python train.py --n_experts=48 --routed_scale=8.44 --balance_loss=0.0038 --groups_per_token=3 --init_std_router=0.034 --vocab_size=8192 --beta1=0.95 --beta2=0.99 --train_tokens=276100000
Below are experts of layer 6 (counted from 0) of a mixture-of-experts language model. Rows are named router (the router's row for the expert), gate (a neuron's input weights, with its number), up (a neuron's input weights, with its number), down (a neuron's output weights, with its number) and show model dimensions 112-223. Each number is 200 + 30 x the weight over its row's rms, rounded and kept within 0 to 999.
Before each expert's rows: "comes after" lists some tokens at least twice as common just before its tokens as in all text. This comes from a sample of Wikipedia text that the model never trained on. Tokens count by the router's weight.

# expert 27
comes after: ".", "\n", " |", ")", "==", " =="
router,178,193,229,176,214,172,234,198,193,194,247,169,192,184,170,240,155,240,186,202,172,231,223,268,283,191,236,256,187,199,154,193,207,220,219,261,226,138,164,199,180,202,180,235,173,226,203,181,265,174,205,190,241,151,194,201,219,216,182,153,186,231,231,227,228,223,212,202,202,186,200,181,131,222,196,167,161,191,192,154,178,241,204,187,187,226,167,198,199,213,197,294,215,139,204,188,198,182,253,185,184,229,209,229,230,172,250,211,230,216,200,215
gate0,143,232,222,114,203,208,225,242,258,171,208,170,205,217,217,267,173,176,191,248,223,156,191,218,195,189,175,200,209,194,238,153,186,149,223,187,197,193,229,192,187,209,177,231,202,185,173,213,190,229,214,245,210,233,211,230,227,214,191,176,219,156,170,178,190,152,214,230,147,203,231,266,192,211,166,224,171,170,183,223,223,166,211,231,169,217,174,234,179,205,200,210,240,225,211,163,206,210,186,152,189,220,189,180,185,224,211,123,217,198,199,197
up0,187,222,191,258,225,192,200,205,169,213,182,146,227,165,158,128,164,207,218,190,163,170,173,228,203,201,146,259,164,193,208,255,203,238,190,174,141,173,206,175,189,246,153,220,221,190,213,144,181,242,161,228,228,225,235,181,235,167,229,164,220,260,210,197,235,254,183,225,167,160,237,176,172,177,200,178,183,203,249,161,180,197,178,192,182,162,166,161,153,202,191,192,183,221,213,227,155,112,275,234,265,219,224,246,162,204,188,224,198,220,213,175
down0,234,197,175,186,221,207,251,202,167,177,175,212,217,233,230,234,165,198,256,194,232,173,229,219,169,262,245,193,210,193,231,229,206,182,196,214,203,206,171,171,218,139,212,204,185,195,201,282,185,192,204,181,262,200,244,224,158,282,210,177,211,186,199,216,152,206,206,176,160,240,218,210,225,224,141,191,162,216,213,206,255,196,218,203,154,194,224,166,199,175,203,179,218,233,247,162,257,192,193,165,171,216,164,183,185,194,232,148,250,180,209,193

# expert 0
comes after: " ", "–", " (", "′", " −", " +"
router,160,156,206,221,171,242,128,207,212,253,216,191,214,200,163,187,203,223,231,162,201,194,221,214,190,222,204,206,241,170,171,213,194,198,207,188,170,184,172,111,244,239,178,177,215,213,231,168,219,167,188,171,200,167,158,192,209,159,154,150,186,175,170,170,212,218,155,192,237,189,150,174,189,266,195,192,195,193,219,200,263,225,211,167,202,233,212,222,220,243,220,197,239,151,231,292,175,228,226,253,172,212,192,227,132,199,216,209,158,202,208,239
gate0,195,188,131,233,193,235,206,235,205,172,237,167,215,200,198,183,194,203,214,144,167,171,177,256,125,206,215,173,213,234,227,241,258,185,223,182,147,151,205,229,229,220,254,195,226,164,238,204,207,190,220,152,200,218,200,192,258,186,201,161,210,209,234,255,258,189,207,193,225,207,174,232,207,192,237,194,193,185,169,184,220,208,174,159,172,197,202,164,180,299,178,190,230,189,201,228,230,254,263,176,213,213,146,248,230,183,167,178,214,176,258,206
up0,164,211,194,185,180,157,160,163,223,212,207,280,165,196,132,216,236,252,163,252,263,229,231,144,248,204,175,216,176,192,213,184,222,234,189,226,216,248,179,215,234,207,158,198,169,184,269,203,183,188,127,194,225,228,195,214,224,200,210,184,230,145,162,217,153,194,241,245,207,162,198,197,146,184,226,193,239,185,170,184,161,217,238,242,186,157,172,188,219,175,220,174,223,197,260,174,218,173,151,223,173,178,246,203,211,230,221,235,162,253,187,215
down0,222,219,158,276,113,183,163,226,154,169,198,170,205,190,203,209,193,146,173,159,251,213,143,229,207,160,151,237,237,187,214,190,170,214,223,257,251,251,176,209,153,194,235,251,157,181,157,193,221,227,191,166,162,172,222,217,138,174,221,211,185,150,184,169,211,198,154,176,217,204,180,173,217,249,172,169,193,219,176,186,222,158,251,186,211,209,200,225,206,209,192,173,217,249,210,151,195,189,207,226,187,211,225,239,163,241,147,201,241,199,199,208

# expert 7
comes after: "\n", " \"", " d", "==", " O", "n"
router,155,180,279,222,186,181,221,213,204,190,209,214,182,208,207,214,194,185,226,182,175,204,173,198,240,147,245,180,194,252,189,186,196,248,219,198,195,220,131,227,235,169,260,254,200,174,225,203,174,185,194,189,163,216,175,252,193,133,180,226,218,169,163,221,191,224,220,171,211,177,142,206,194,240,199,183,208,165,158,248,166,177,131,204,171,223,225,239,198,203,210,159,189,246,233,238,183,242,164,180,178,214,187,202,186,132,225,163,201,196,211,200
gate0,222,179,222,209,241,154,235,225,196,169,180,190,194,237,185,193,231,150,201,200,192,121,143,200,244,189,130,193,189,223,158,207,233,233,181,186,218,202,184,226,188,214,227,212,176,167,177,153,254,216,223,207,189,209,224,154,157,213,212,202,210,226,254,217,234,140,161,230,207,216,223,225,196,153,211,218,177,167,189,223,158,176,195,174,199,198,155,264,241,202,197,194,124,215,222,165,245,195,223,188,197,232,234,204,238,213,224,148,199,172,232,150
up0,211,209,145,203,192,202,154,169,214,211,243,213,164,214,187,233,222,172,203,191,201,204,198,193,195,217,188,216,133,217,200,226,186,235,172,149,223,193,222,213,217,215,225,229,220,155,218,169,182,245,165,222,200,225,162,270,212,147,171,192,173,182,191,266,152,132,192,201,257,254,201,267,182,188,211,224,202,210,135,213,211,178,171,198,219,174,171,227,229,190,164,206,215,200,233,233,181,188,171,207,184,238,194,169,180,200,168,158,217,195,200,155
down0,204,168,191,203,244,160,221,202,148,214,197,215,211,199,199,217,191,194,207,144,242,190,220,175,206,185,217,210,178,197,217,209,207,182,232,173,205,222,112,236,244,192,218,201,177,181,192,196,231,193,142,163,159,177,203,262,186,206,201,188,168,178,172,189,203,221,156,175,260,195,178,152,185,228,222,185,203,208,165,238,205,160,242,217,181,226,215,199,155,212,199,201,188,201,187,223,159,283,193,226,208,244,189,241,111,240,179,183,212,214,211,188